Weights of a small mixture-of-experts language model, trained from scratch on English Wikipedia: a sigmoid router.
Below are experts of layer 4 (counted from 0) of a mixture-of-experts language model. Rows are named router (the router's row for the expert), gate (a neuron's input weights, with its number), up (a neuron's input weights, with its number), down (a neuron's output weights, with its number) and show model dimensions 0-255. Each number is 50 + 15 x the weight over its row's rms, rounded and kept within 0 to 99.
Before each expert's rows: a language model's description of what the expert responds to; "gets" lists some tokens that make up at least twice as much of what it gets as of all text. This comes from a sample of Wikipedia text that the model never trained on. Tokens count by the router's weight.

# expert 0
The article a or an, and word-initial pieces like n, d, h, wh, ann starting a new word, as in a position, brand-new, Darwinism.
gets: " a", "n", " d", " D", " an", " h"
router:48 33 60 56 25 49 48 66 90 61 51 49 38 48 00 42 76 48 67 50 23 46 80 49 30 32 57 33 56 57 67 31 48 49 49 52 37 48 70 81 76 47 41 64 62 27 41 50 49 69 51 51 58 49 53 45 58 43 56 39 43 61 42 46 60 59 41 43 51 42 39 26 57 35 46 46 30 69 38 55 50 63 52 64 47 75 67 60 61 49 36 81 54 73 64 60 46 51 41 57 72 49 55 54 57 24 53 37 55 49 31 28 43 72 52 28 65 61 68 66 50 64 28 45 69 54 46 72 25 30 45 31 61 43 15 36 61 56 53 39 27 73 45 77 63 42 55 32 52 72 39 68 42 66 61 59 63 57 63 44 30 73 53 83 73 55 69 69 66 61 64 41 26 93 21 40 60 43 52 41 31 32 62 47 51 44 69 28 55 74 59 72 65 60 34 55 45 50 30 49 61 25 31 54 57 14 43 51 71 74 54 28 58 39 28 60 56 51 58 44 75 27 48 65 53 50 55 66 47 70 55 59 33 56 47 54 54 38 60 47 31 70 51 59 59 64 60 57 92 27 67 44 50 38 48 56
gate1:39 81 41 63 60 69 26 46 65 54 47 44 39 41 54 77 60 30 49 47 78 26 61 65 77 27 57 48 46 52 37 63 60 68 62 49 64 50 74 22 52 57 86 61 38 68 22 49 63 46 37 38 70 78 58 55 42 45 44 44 43 48 44 45 43 37 15 47 35 27 62 36 40 55 52 44 28 49 55 25 55 64 80 48 36 64 45 70 32 48 77 37 37 57 54 60 43 45 54 63 59 55 70 68 44 29 60 29 62 51 51 49 52 26 65 60 58 57 59 65 27 57 52 55 41 59 60 77 49 49 73 57 77 21 31 31 40 21 64 50 59 63 46 30 62 81 73 47 49 49 36 54 36 47 57 53 26 41 70 56 43 46 51 61 42 41 47 77 36 48 44 74 30 74 52 65 57 45 51 55 42 44 70 32 25 43 34 56 38 76 26 55 67 55 16 45 30 27 58 68 47 40 55 42 62 29 49 51 64 45 59 40 72 60 61 74 45 63 72 29 64 54 26 34 56 44 74 53 27 64 42 85 66 33 65 46 48 55 39 74 64 76 27 47 70 58 39 79 71 53 36 41 54 50 32 24
up1:69 28 67 34 35 33 53 44 34 34 62 53 57 55 55 23 30 75 48 51 28 73 38 27 31 67 44 58 56 57 59 27 46 29 39 48 43 56 25 79 58 43 25 37 62 24 75 55 53 61 64 58 16 17 51 44 68 47 49 56 61 53 58 49 49 51 85 52 71 78 49 58 56 39 45 54 69 50 46 77 44 31 22 64 64 42 65 36 65 43 21 61 56 37 39 43 58 57 44 50 23 50 34 24 59 56 46 78 40 48 52 42 38 85 39 41 47 43 52 42 76 37 48 48 46 39 28 35 43 50 29 40 26 70 67 71 56 80 38 57 34 37 59 80 29 18 28 53 51 49 48 42 63 54 55 54 65 52 26 46 50 58 49 38 57 58 55 23 53 44 53 15 52 34 45 30 48 64 53 52 47 57 34 60 64 61 73 48 62 22 77 50 25 43 82 49 60 70 53 26 48 51 46 54 35 73 46 47 44 50 45 63 35 40 39 37 60 35 40 58 21 51 72 60 40 50 37 42 69 30 55 16 25 59 44 53 66 53 68 28 43 19 65 61 41 43 60 25 33 50 68 58 41 44 66 73
down1:42 69 70 65 57 57 58 59 53 67 39 16 48 44 42 36 57 65 53 49 35 41 60 44 47 16 45 37 54 61 14 34 41 42 60 71 23 63 54 56 71 32 67 73 72 66 44 54 37 65 40 80 49 37 31 47 57 51 31 35 41 49 60 57 55 56 55 46 36 25 53 71 65 62 71 50 44 43 50 61 44 72 38 31 39 60 63 36 32 50 60 88 49 52 47 34 37 72 40 65 91 46 37 32 51 28 38 50 31 43 23 49 59 30 45 69 33 41 22 24 54 40 94 76 42 44 75 46 13 66 70 42 48 39 91 55 46 57 56 46 57 52 46 53 42 40 60 52 62 53 69 46 58 40 34 52 50 51 44 51 73 53 30 60 59 26 58 65 40 59 53 32 74 49 73 37 81 18 45 67 53 56 53 45 68 78 67 38 40 49 23 45 64 59 70 62 35 32 44 47 27 57 52 25 61 54 61 40 49 72 82 55 55 46 45 69 58 56 30 52 53 83 43 47 60 76 55 70 44 22 45 35 52 58 35 30 31 56 50 48 37 72 53 37 54 61 56 57 59 74 44 39 75 48 63 55

# expert 21
Wiki heading markers (==, ===) and sentence-start S or R, as in Scientific classification in species articles, plus M.S. and described.
gets: " S", "S", "==", " R", " s", "R"
router:41 58 49 62 19 68 42 59 64 48 63 30 46 37 52 20 59 49 61 49 44 60 60 54 33 25 44 45 93 46 60 62 36 45 31 34 58 60 61 46 58 47 73 55 60 34 39 22 52 30 40 53 33 53 66 15 53 59 33 57 37 53 61 54 58 50 46 38 41 14 10 43 69 43 18 53 43 57 56 55 28 65 43 60 56 44 71 38 66 41 38 44 38 48 55 57 37 52 31 40 53 72 25 41 58 26 49 53 70 41 36 64 39 60 22 59 55 60 62 56 52 62 51 44 83 55 50 67 11 27 50 09 50 61 42 46 52 64 35 46 24 61 53 55 52 62 35 45 67 66 40 85 39 48 41 39 72 42 74 30 41 72 56 42 59 49 58 60 54 63 76 41 56 77 23 68 55 82 61 23 35 39 63 41 46 30 66 33 62 88 61 45 53 73 55 54 37 54 49 57 70 29 36 41 48 35 62 51 57 40 48 53 70 56 29 57 54 54 69 18 68 27 28 51 55 58 66 74 36 52 64 50 39 67 28 57 74 41 77 39 40 54 41 52 55 69 37 37 40 78 70 36 45 57 69 45
gate6:62 53 48 57 28 72 51 51 52 47 28 81 57 40 55 21 31 59 55 46 49 42 77 75 76 31 62 69 68 29 48 30 41 42 72 40 52 33 62 35 57 28 44 63 38 66 53 42 57 37 31 42 51 69 49 60 43 57 67 66 52 34 57 44 63 66 54 61 46 41 63 52 48 62 42 47 58 62 47 34 57 38 62 44 50 36 23 46 59 55 47 45 45 31 35 40 72 43 56 52 32 65 50 44 82 71 30 44 66 56 49 79 64 42 59 61 45 56 63 33 49 53 39 10 72 44 53 52 27 51 35 45 81 60 29 30 37 78 41 48 29 52 50 16 43 41 09 26 41 59 57 20 37 65 51 60 58 39 32 26 36 51 44 77 26 46 68 66 53 55 45 33 48 58 55 46 42 49 56 57 86 38 62 79 72 41 46 28 50 58 66 31 31 57 34 62 39 30 44 48 58 41 33 52 56 46 54 20 55 51 39 59 31 52 33 52 50 08 64 74 38 57 42 29 61 62 56 58 63 42 78 29 39 25 70 69 58 69 50 51 38 29 77 75 57 29 55 19 54 36 54 30 60 68 79 64
up6:59 83 65 24 53 47 43 13 50 52 65 61 37 75 62 43 24 49 64 89 72 45 44 35 57 51 60 57 54 30 31 31 74 36 37 33 58 65 34 45 94 53 53 57 73 60 70 55 39 44 60 65 54 43 43 46 42 62 44 31 31 36 61 45 39 34 66 46 57 69 74 64 30 53 35 35 63 42 74 47 54 57 51 58 31 42 32 54 50 16 39 55 51 30 47 56 40 59 45 43 64 86 44 45 79 53 45 37 43 57 38 54 81 49 43 50 67 59 58 76 37 79 37 30 42 29 53 44 65 45 53 43 49 68 36 28 46 53 53 63 28 41 30 64 46 43 42 42 77 65 71 57 87 50 55 54 68 70 51 64 57 29 52 85 64 65 43 65 58 63 36 46 50 42 38 69 72 42 61 33 52 58 51 42 31 61 43 41 61 60 36 60 45 34 64 37 25 33 83 50 31 72 37 70 04 62 33 58 29 45 63 35 38 55 35 45 45 57 48 44 51 72 62 43 63 43 62 45 47 49 35 54 27 76 69 48 34 41 29 41 27 50 44 51 50 39 55 54 37 54 34 82 29 46 13 64
down6:25 54 45 61 66 49 65 79 42 77 36 51 51 33 50 49 46 33 26 80 52 34 45 80 40 74 71 26 57 54 46 31 43 54 64 84 70 78 67 62 50 25 33 45 30 55 57 55 57 38 72 55 38 75 24 37 53 82 51 58 71 41 65 63 58 49 65 55 57 26 63 72 61 42 25 40 39 23 46 58 43 65 19 57 52 51 52 69 68 54 51 50 74 34 53 49 49 38 99 50 30 59 38 50 59 91 47 80 25 66 69 32 57 57 72 43 53 74 40 61 46 26 61 31 41 68 48 61 55 44 49 62 66 64 26 47 69 43 40 47 39 35 55 52 47 30 39 25 57 48 26 60 53 44 26 63 45 19 57 52 45 38 23 51 51 79 60 48 33 38 56 40 57 48 39 57 59 36 66 36 45 28 60 34 48 58 42 55 56 35 56 44 26 28 17 56 63 52 44 44 71 37 14 39 38 64 61 46 47 42 43 48 54 89 41 43 55 56 61 25 20 60 64 48 41 49 38 47 40 47 64 52 68 57 55 31 52 63 65 76 57 49 25 65 56 44 53 45 36 53 39 33 45 62 62 46

# expert 1
Capital or lowercase consonant word-starts after a space, often in table headers or lists, such as P(ostseason), t(ubes), st(ripe), Se(ason).
gets: " T", " P", " t", " C", " B", " L"
router:42 57 53 43 50 84 41 72 48 55 59 33 20 27 31 27 53 43 54 30 36 41 45 55 19 37 50 51 67 58 69 50 30 39 25 64 35 43 77 52 36 49 59 45 82 53 44 18 74 72 55 56 45 42 54 32 55 47 38 44 38 67 43 51 44 60 29 60 53 34 39 44 52 43 19 41 34 53 17 54 64 82 64 59 63 60 63 52 37 61 17 66 37 66 71 58 51 50 36 63 44 62 39 37 73 46 49 50 72 55 37 56 37 57 41 47 46 71 51 50 34 48 32 55 55 49 29 62 23 27 57 40 68 52 38 49 48 70 30 41 25 57 44 67 63 38 45 29 58 70 35 78 46 53 51 72 78 55 68 41 50 53 63 66 72 43 57 45 52 55 59 44 39 57 16 42 49 49 45 42 45 21 59 42 57 44 70 36 61 62 46 62 66 51 43 81 42 49 46 35 66 15 27 30 42 55 16 47 64 51 66 22 44 48 36 55 73 56 64 46 61 39 44 66 43 64 70 39 59 50 55 67 83 65 61 31 73 32 78 51 08 50 34 49 69 80 35 42 69 60 65 46 33 50 77 77
gate1:53 41 55 60 46 50 23 62 44 37 36 31 69 61 41 32 49 54 55 64 53 20 62 62 54 51 31 34 51 58 56 30 52 56 64 48 63 59 80 51 65 64 54 46 31 50 58 44 28 52 56 69 63 42 38 34 31 57 50 47 42 47 74 50 54 87 59 76 48 53 66 43 60 38 53 42 28 70 53 39 56 48 63 47 51 19 74 62 41 75 37 26 39 44 56 68 43 48 63 52 51 36 33 16 30 33 61 92 34 43 69 30 82 99 42 63 23 61 44 46 35 46 32 37 68 43 47 70 69 42 55 48 61 81 55 56 30 64 49 59 42 44 29 61 40 23 38 67 38 59 66 59 31 41 46 59 49 57 58 47 63 61 61 56 64 29 34 39 60 54 63 43 17 35 54 52 42 52 52 63 59 53 32 50 44 53 45 38 69 68 48 55 83 46 20 66 42 55 41 66 68 44 66 49 18 66 59 28 63 89 34 51 57 29 58 82 67 50 41 27 49 45 56 65 52 57 69 66 42 33 42 75 49 52 43 47 60 41 44 49 44 37 72 72 62 80 39 22 50 73 44 50 59 72 63 27
up1:89 52 55 46 44 53 23 52 47 46 69 53 68 62 37 37 40 41 43 25 67 35 39 47 62 57 14 37 66 42 48 49 36 38 49 47 48 60 58 70 47 45 48 50 51 72 39 71 43 47 41 72 53 37 42 29 38 39 39 62 36 52 67 46 38 64 50 36 71 51 77 39 22 75 53 22 56 43 33 51 53 42 57 67 22 51 72 68 71 80 57 38 42 68 29 61 47 63 46 53 45 45 45 78 53 21 40 85 60 46 40 39 59 78 40 40 47 82 32 65 33 29 32 51 22 47 60 81 69 45 67 52 37 95 31 11 57 45 48 92 61 41 55 51 60 37 20 40 32 57 46 74 62 29 35 41 71 45 78 50 53 45 48 50 39 32 48 51 50 53 63 50 63 63 60 19 56 59 61 27 48 48 30 47 29 39 38 65 75 82 45 48 82 65 68 50 50 61 37 49 71 49 75 41 37 63 41 24 47 65 13 33 47 55 50 59 73 44 34 38 47 64 54 32 61 46 54 51 56 51 64 70 49 50 37 51 43 41 56 54 41 60 54 66 54 71 39 67 43 47 30 52 57 66 65 40
down1:35 50 37 72 35 62 25 33 59 47 09 40 45 39 48 43 46 35 37 67 46 35 70 80 48 47 82 60 26 60 33 51 56 41 46 49 63 47 49 53 55 64 47 60 50 29 62 30 41 21 46 49 53 43 41 71 68 57 47 44 50 33 65 27 56 47 49 53 50 64 61 21 51 28 74 82 73 43 74 15 38 57 51 61 44 44 30 56 55 61 50 69 78 42 38 49 72 36 55 62 45 63 44 54 61 77 31 16 51 59 39 58 61 64 40 56 42 46 52 48 27 47 40 52 51 45 43 58 65 53 67 30 36 62 38 39 68 60 69 50 42 19 39 58 31 54 50 34 53 11 20 60 50 56 46 44 40 75 39 58 65 52 62 47 51 54 63 53 48 66 48 47 49 54 86 53 50 64 43 39 68 53 57 46 16 58 39 33 68 53 49 55 46 28 30 23 24 68 79 75 54 60 65 07 19 57 65 42 44 44 62 63 72 37 45 78 72 88 65 40 28 57 43 48 61 54 37 38 46 59 37 67 45 66 80 28 24 44 27 32 59 76 61 54 58 45 46 49 37 74 40 41 41 61 67 52